Experts of a small language model.
Size: 9 layers, width 256, vocabulary 8192, 108M parameters.
Below are experts of layer 6 (counted from 0) of a mixture-of-experts language model. Rows are named router (the router's row for the expert), gate (a neuron's input weights, with its number), up (a neuron's input weights, with its number) and show model dimensions 128-255. Each number is 500 + 40 x the weight over its row's rms, rounded and kept within 0 to 999. Numbers have three digits each.
Before each expert's rows: a language model's description of what the expert responds to. This comes from a sample of Wikipedia text that the model never trained on.

# expert 21
The word the, and titles like former, Deputy or Vice, in career biographies before positions and institutions, after as, of or appointed.
router:485425468513556444429447475485583520431479487535549470520543441483478500457485522503452539498500434530485511481533479511588495525482569461519449471499450529455445548486420500461503483457483423472557506508500434479505580501512467544436492449483478578519491548417471463500539540503519494463473515495468489518463524460474510607475522520551417541556557508469476496520534533549517494475562
gate1:468474478484535550478549455503541494536473448591502475457604505511479473543476524486485469500433563445467420513531428497523443513507541465470472513472492481530483541550478549554575470521460504447486484465497463506504530481511459513532466553474426456552545522537510501493484479438476539518548546482470519496558468455499492525514462482554510476522510500561504522509559514441565490449510
up1:533481461467521514482453451452566499508530500549479449430509427535453483513514502458533519559541518472467415490508496495561574441536493509441438483445517528514494471559527560493591537452424476480468471532472525539548495510514415457527483527470452542479433488453527480455461479398493523456638554474461517479519420447474521500569487492483508464510500479509558544481549460418491511465501
gate2:449491503514495504460475426501511516505541460486529471501486556477537469473486453469425517502523475541514483501537460449509443462460406510533558517544474465475496491453476496472496549506486465517585529510504551449484531547553455464512492498459508491480468489470477438487498451580513452484525535471585546453512540507485541469520506512502497534497525569452515432536400477539493541565499
up2:500476528490463477505451486516416551533503495555477516506547507532473532422578450447511502486518448480448472499483485438531436556498444455484483481486537470535497526496524468524397484609510505514529487455497444551508538502479555506531518529511547437508424496497490499410522487433462476473465452605501507484475468554515539498497514611497493449465447510451493512521532565480549505509524
gate3:506479468471516475484554521533444508496478569580499552481549494461550461518506559484450471577475449474480456519567475509446471531497503499534553494472576456434527442471485448480495527484503505483523555506494465436500457486470516473524493423561597520460484519477549485548514491521506526475503355506485515474462471507488562497532533547498526491576477462405471518509472497540556546579433
up3:505458503504481496461473566503468485502512530487516477515446460479508488499521591506454495590519481476501473511580472460529552488502509479458562492527554451442529500466496486436565531464520500481526500495410463468496519497488556433513487477573541539479412540534573490566549479496497493515453466472519470489481468528512527491554574496489407468527457502408476583462492449558516504514440
gate4:529497512514593509516533484398537537415439479491501564474440473505529522489505501497488480522485507446509528526535470469479536562524532528491507471531485496521438506468535500444483473507462531503563515524497476490460452461523467497469481475430505520450449585535468490539532541519527550469548453414492505510502504508612495482520570499506597564536559507518453475457485469502522493507528
up4:524523495475536520527522486482482545382429479476463546509469511462520529494422546513494486480474492445534502521528531446515561534494545492555541505503520503481461567548515475430466475421522580444540574488520474513477559562473479460468480543431536452491543563497527545509519549493482567478511480437571532533448512439503502499494574560508495497467509520540476469488499504503521434439516
gate5:478459576484462465458514401478556443446531459431560502539490498504480526477512510465498578479549520510460435429489526507537515499509539501518558478557487518448578456534494457574475535523551502444527542529557495567468605501555503466539480507455502584511499531480518420489466592484457513524500511500524511509441515470496462446476494492463456538507479486509554568444572513455500453454442
up5:484469462548483484529500497427593552529502519498523489426551469529498420508528487407570471434488511512444553557506492439506470541455381520511556469509497577528480495499459470562487535554459504499500507468429486500464522450487490515528472520508458545424543484493451564499509465466494590491572469535475522497500505498524508541452557447456519562473442489504479473550522483484435504550428
gate6:490474524531581530471472508464566514469523483532511519470548501533508463482469493516558469424468482501475474431431510513556524496448464473508453472433442489510448443551479521445477603444531507518563465491518540433425471494543513531511419483530444555485453445479545385521526499456458492436474508537584483475535535428538469534517539531498465465507481454496570483503483550503531528423495
up6:538441449520553481445433486481484447472460504489492526537508466504508499491497507516438547416518449537467544429505510462572506468484563489489496470497468511535498498476465481448497517598480477532543496542508530537498478496542539479455446513470546550556470491513531425541513483423500472458573475585585550515584551473484467478464488468519490530530531528417484417428542543511443583412474
gate7:444460507625524529474472456496525429538487465477497455488501541484473446535563549498421520426555475473457492480503511541486485498436547436490473444483516420621482407468525471451504566577545540511470511558565493546492518525500556512486437517491518442540478531477499497531497557511441472456461513559532509420597436508451486538515533532460479532582513573490552488494550541461470523543498
up7:509534495460513506548510509520477578509483475460486524509502541451517526470503478435409433495520445552534514430493505419468526454464471481481432511538546465509423493479509490497606486418478492479526488511551518511483478501455478624429540471586502428512458470556426466546532470525526465473538542485518489446476478416572528599440520443536487505494487456507493577452505500514409487491448
gate8:522534488491532548448502476508532452545459500433481554474432495480536566500519508454461546480491475498502435536579445467523395522533526529546487468577564466501540442493464571459501535537480501594547579449489494573518518489533517508443490489487470497469505507491503472467505530485515470527460524466463483531448505493499526470515509459589494509486433541584527480483514416552513504481513
up8:566476542485511465544529512475455577504528461493450522520538475560512562443466488490495499498518480517439497476478522482480539443492443531501522585434444536449516467495496543461495536544612449474492431525525532491509498510512437506506538522507477469553528516450524551508466475471468529498535494497494471548581494446510468478541525553464516554469513495501551460453455509435523541491500

# expert 17
The word and, sometimes or, &, including, than or especially, joining nouns, adjectives or clauses, as in Black and Hispanic, east and west.
router:447514468495464525513575477540489490572495516437455468551483451483502490512460476522455466506514460484497522531440457444441502454485484493514570500501524481458459539461462551474537502466494428555446475562445577548465521486494517448481522469458433546494485502512507446556512515519558530456466470509550535458545587528493464504480564541531482579562513518565499514540451480623523555488600
gate0:487471531616441465459499503498507520481578558512497492467499506449451538491464526462485504496524526473498513477508434485486446484410466518450534557485494542553529512512469539497563573480447600464555541475419499489549520507472462510420459529449555505510502544487491448450461454496522469485539529534492549397389472475471506506454433455478483475487567508454479543527535530530482512611493
up0:538490490481459507456510511478486504460457558454445551541481488531532515506475512509457506524533533417486499509473464573457521467525552574531503434506480508563518526458515565495430503494533494498429454495487535410592513534480467530508520391465447466540480487489535530520362507507531499523553466479473533503546536542555400510598536532487531472513539556425497488544480434480509482506514
gate1:524462468504485436544597448571451449552488465564508462607540522508545556488470535536464492500476544519555498509523471448516451457449522467504496502469502517434501491496426491496445456477530475475564505432503379467456495557478441525458521466464557588488469510516508520575491547442484481453416518519519501511445574545492413480568596445486493566493455511527515503534530592488520470511454
up1:532492503465511504458428601521540480409509510495434523475468476451422444493512523482503542535513517489487552503474540534513496490548502506463508428528543505508547532560519567514533533564548477487415440587519516534605528444493527497533465557438463464490551502502463528449519448518517470526490521491496440432505450518503532490445449556561581460520516527510493467490509390585553527446521
gate2:548496445494449468531477530449425542507487504506524495448506510427494491541450462514453556506494462466578453549525491512446495521429484466500531539508462529537509474443489470565506455431444544496522482453546489440458573437481436532428499538503534444463482463518497544511522584506526494514516537526475510510484416504439496460534533492501449466530546537528534430521552576563494489512555
up2:484529534507517555477449534545520549540532533495475572520479460582466480549495510490526400494488511445541425507577519469452490528429427500512490513570529427562490411504519495548527538538569537511579514549494543539516434505580546469536468531556463556528473549490476504442491491491463519498526521485614450464532503510546494463516558511513538512492499536430547518434469477505497575412490
gate3:468497480478511521518465494555500488515438458415405618499495458501538559492536561493441503473513460518536437526533532494548459469483464461529471556491456542503500449450492509554546528450513451526468545409583513444468527516517508514499437485529511458482468528516495533501510511498551479505518549475468471514442472519452544472531462525529445468508510430504511535546512509465458436483517
up3:452497534489530588501543493491484520499545413517470597463470563465471476527416568481448522495582449469503539503491483537541482520450536478536507444488546472482484490496560448485510554569517503436510449491483513503454481493449589485504519634527507486501535461514457499455482501457509531541581374492502486447514526519489453537485504524452522517462512496427440566558449484494498456449562
gate4:552569500516538399597512537530489490468510498536499468489538558443485505503545495573518532525514432516526587450494470442518437485521566535473465510477489495530580529581532497509461452518495504522576465544547468510447416452407531467486464533583504535536464534465416513530499530475556530491552530538484490488479466457535511517475476505489489510543467506493514530509503499514399450466501
up4:537525567460501520508449480510512451549484483464484485572449475537546595410499443539466535475500506546442476463459451440539437482483468476433541568530523486411484524466509426495515507440469432522522498540539540509482487486514552447536577450412446474528514551447501527433478469559524434538488461421463516476520554509498467484476490465509494427489489438460504545566522483532478442508507
gate5:540491543472457531551484489508534498501498467491529506544500503491493468477533484526434552478591463536501580477522486501465513480576533510554499452471495553489544517548541474481383472494474540453455497465488434464522497458479492457480444524522489559459451534514568507494602521456490497534464493500450490403535544432509417498495532571490443572492473563585476535512462448545534523540467
up5:532463591440533532511537503498518477491555523484444529461460564486531532482604441508473500481551468523505548457520477429418485451541536489527523470491580531517472500565510488474386528549493539528467544489496421560477514490496472469538473470476450491436434515546540507490551531512445497480425544464457548422535459451486433495464512575518526543556506483589507505424495446556532479530465
gate6:500488523528432604508527556449499462507414437454564547466533491498531529483523478450539522460492454463554527507533489461553498401511493480576490513492473475438541486474487487494485596541543543476511492514496485473533484571522454501530475581514413517484518445466472479521496546601478544488556449460563467545551458484454526469463425492514516484530498567504501486480461498495577487571467
up6:485457434461476571507406557445521458556454530483533495525507550528558466434490491464449550464499468426532468443412517503608568495537542508487521508492478502484485545450389531516538475498456459537516435480456536492468497559516461469502435444566488508468485496432522498477507498510487490539481477441529420468467570469461473472512498433514510513488497535459470515528573454541583504503493
gate7:507488422543507434467524459489546562408505551531434530473384538498503458543498464508394546512521488495432603485485502515461522490503480505392528470494511474541507489520515492479514472575526486490409533512509466394458510488506497502439488531521511471507466549512569472534459453531496533492478519488509493465457583479531478543488502408490499504494549493476489550493447394490558410502513
up7:463512482542498481488503500556446461461464470509597504477527484474499392541556493505431525441553506496448520513495518471527472484530432500476544555513553567573518478507539434594534483521553564504510514468472528431486512511513493485508545530533502559545486531491471496550409457519480457564491514512531500465522425473530494481466615520507518477446502511519491568514517498502470492493514

# expert 29
Word pieces containing c inside or at the start of words, such as c, ac, ic, sc, rec, acc, as in by-catch, glacier, inscription.
router:555470541502462445498473433502534580516564562454526417489414524434532495554493406461555491498541464500473466525497553499473425478502415456492455511581505451473547477580514430489533515505515498508513489412541427411486492608454455519515547521490527463467488458523577525507511475489469510486511484403565534527501536482569513495463545492454529450538484490456455521551500475449477550524509
gate0:462520484463445473474452438540492560484522514508571541496528463544519525433470493518494574509429483490532495544505541462472531466503543461522559511515419491535495507550476525482414466476536601519461506522515481427499572510480521540504479493563517451481481493449570468494485458505462451516513570460555457441537487558465517536491502515500597424567453531491463445488435513486551492595483
up0:529506551476441544429565495515406509444520553482591542427511513533451474472495482421474488466519478560506498442574510512496464490532507520468514467452489494486449493474459454550411548490480499456533505542399478502476466479472578485505468458488516457406575453546518541417511477568428473507518566436449524415462457523495591565506519454511490548490501526464524451535528505446473498507426
gate1:492521486490499471519527487506485601522470422530509503470472589530433540539498492486488469483573539493521576437517538544505468432485541513489466459547488504492527564450462508460617513502547494520566488430478533462513378456458468528455503561479530532478498467461498525534511443558571591472497492461468498480558506529500447491527538422464504514619556460456570515456507463519509474442536
up1:479464522465546515448452465534456480420509513532539488516501524454448528468553509495474492503522427492486561528592471537497479511548421506481473429481467486557491496523521563503497510472444409511532509466485474551491487471568516540424505459501456520516496473510440584459486431499462538582593522541428556484519468462506453541530449528461493468532518425489563631423547439516488543506431
gate2:527554437537532534463564542481534554497460510491522530453532509533521571519580478468567574452404471580532470477455516444430474528564496400546448528491507532481536518485487476502553492468493548527499495500559540535465457455476468528503428520463522545471475512473528534501507495480531524571517500522571473551500520481464507551482469505456533508548429510463539539533417502573560499437459
up2:487487454495503522509486577536507451551575441472538457530467548460488465524471505530546506536455490539471404453458456544519485407537504540513528471524462487390496534469466431432538468553537489578546524556538476486516523546497434498510469492436524519425479491426480477571504527455491500588481444565510459514538515539495523503500467563528611498517493498588505484501493558563501509491423
gate3:494451523564530532551483476486423460517560473537496499462549444524476518499544459425527468489493499492505540489467503505505495493492511452424519461509454515492505438494518442435493485503496524500470552507500461529542472527450454498464428535505561566470459498544483510478484537522409481526467528408516469476546501520536451544542476482455511572616502449522521515483511486509493573464540
up3:468499506508581483554556479537563522480518519557545543431548533488575511536564553385518544455539484476487544491473462517431495466494495472479571407483427568542465462469505539455492499471436558436503552507523537549519490581498494494506487546501546506549512539574588595425444495527453516527478527526544478434534410496519477551572534477412490565511500435475504536535475523509488472499518
gate4:488472552442430545457493478521502559534522521441576514476474487459483546493479487495448566492454405503479521489614509535513474493494376466488514516550533500555427477524549483571447582538491576484567514520455516537468499439551512468534431557457527481481519483554487558436531495561524508495493542438507447512530500519495450543452387503529590557574510518490500474521529525491513570527567
up4:466497429471556515509397501549459508464476477574592460511547501514526474441492521470425520471507513556493490508537523499473531444449511478465504481511463555539432482538458481462501505528473477529545515558473537468515489442492479549544502410531479472481554521450462536526536550449507506455517536407457481503542522569543476510488458510454531494545475473508465437516504556455449532495436
gate5:480530513530524488520442496523470478521521472519445493492475523462462431439517466539483533521525491519466551490511551448452470436478496451438512529496537503530536469522481459516514487447533497477520464469500473483455415523547500539566509533493520507502464502451445497480543520512485530535527481476466459590504490512504493551476453551538520537549504577445543507533510528445485460516534
up5:463462500511467515491366439500551484478442487539535427515508477446512496525502482559581539451494519466497511464498475492448439487526510557531485505499541534556534481522508522507475501425520493436523472463537559541533499548501424506601471488524489401490492515429527508410540536574517469569528486479453511565546504555512471506476560519572456589553465527471570511489526525507414492528475
gate6:508541509483484544542481475517531478511457575549519511497496494524561478539514404573552531461503483517526542534521517438480467515567451480528453482510509519490487524442494420530530465508435537506470447500436577446525577459545506523491427479511579398478455522490546550458439470604465458533425457477530491548537587445458462495448491476474454449457501495492422536424592517543531547533569
up6:426475471508438538551503457528527542512493545564499494483494588485519497516517439553559535443472503518533507474540459425463541572481539493478489480474542527496506552477476510509522481487469524466545457484534515504465503497562431603506497462464546477454485484488586571481487475541479480546489515444486451523568548449483459519477538461510491382490574523448520469509506467509408506562523
gate7:494533477526483401457527485415528469587443525560496491487581526500497550479519461545459530532496525558463497503534592430515483503562503460509518530473413507497552506499509467535462485539544549513469544429478563551472478466473405463491500632502512545432507517507442472566458523518516451406497522442518556541424562502546500502483459457513445468556511457503497527474516515577519490481586
up7:503508462484481481478498486563470482488434444524453561463451466461553464535498441469439474528515473478484505520521537549510539503460431500482456475488541537576500535576565508495505495575486432523524552494439441460463458487515544447537495507569440439504466507518488521501458514468515442588540489513501468562470465510479455465560519504376541530511488551523538492541498503443498496465511